From a checkpoint of a small mixture-of-experts model trained on Wikipedia: a shared expert of 384 neurons.
Below are experts of layer 6 (counted from 0) of a mixture-of-experts language model. Rows are named router (the router's row for the expert) and show model dimensions 288-383. Each number is 500 + 25 x the weight over its row's rms, rounded and kept within 0 to 999. Numbers have three digits each.
After each expert's rows: "gets" lists some tokens that make up at least twice as much of what it gets as of all text. This comes from a sample of Wikipedia text that the model never trained on. Tokens count by the router's weight.

# expert 0
router:492563509512517467508485489455509486527486468469520522493483517520497531504481507522486587470485500493499506524503477487515495484467521492497512543441535475525506552478477499506508531490474502494470509494471517516550534475508462465532485503540528486511511544514484506516535517519504462507
gets: " in", " of", " to", " by", " on", " at"

# expert 7
router:533480491496523461532494512507500480521524506490527529518458539495482464516518509485478522487479473487491519486517487503533453493465526520512499524459515497517491517491480477542515518474530442516487528498505458471526518481543479483527511501499542482509486559531512495497484505507490473463
gets: " |\n", "-", "y", "ot", " He", " It"

# expert 14
router:550510491523530476548485473498522488540522466526517538480490520507445490505548497493488513492475465484486480534507481500551527488449530464512488478464502531488493556506483462490506479480474515509466474491501505465540490480549528503525488468499572482551457451557528526481505536535490467528
gets: " the", " \"", " The", " (", "The", "=="

# expert 9
router:493506513493491478529487496483491515540513512448543545472518535523526503504482482492437509512464469511488492494518521531552526440489493515491504515453527512493473517479479525527487511494500458515462515507459519488548498440516450469515495497532511472497476504539489479516506534502495513519
gets: ".", ".\n\n", ",", " as", " that", " be"

# expert 6
router:462510517497524469520523514504510487523481474479492531496528513528492512455522505464482522473476456476495536520498475534484538484492535496536498483489512509509482533441508493485505525507504499475465441532431532482497502473534505526485495472482495511497488455492489511519496455492465523479
gets: "h", " h", " he", "g", "am", "an"

# expert 13
router:500531505511518508508520488456557483550484482516529497480530547527482490473521487506494527516498522487517485539531515501534531485521551495496498525449511451504506495491500489530537513493481511522474509523518514438532516450501484501537498487487505459515485521541511517511480507500514512512
gets: " and", ",", " |", ":", "a", " early"

# expert 10
router:556492490521561482495506471508526472540596462461536537474485527520493476460500530526503529500453455489519534506516464509504480504501463492509474448502511501519492508488490500518494486479533501523518489490483548471490510478523484479516492458479526498520498535466531492528531521510461471524
gets: "it", "-", "at", "ic", "ion", "or"

# expert 4
router:523512525509511498494517433498521488539461441514518521491527512498474482489546455487482485492484516473444494536529487519503540484467536504504508524489512482485512527491468493540495529505495533512495463545535498524512501477511560469523478516502522478480497537528470518507488540488468444512
gets: "-", " (", "/", ":", "\n", "}"

# expert 11
router:502555538504523483524520499516531494493538442520493470450494511525479543452468532517468495476535502504500503496536465514516484479523487520520501522482499520518488525510508503515481513502482484472495484462497538517488528474512473519522473489512498487480461524525505493490471470525474514481
gets: " the", " W", "|", " L", " T", " N"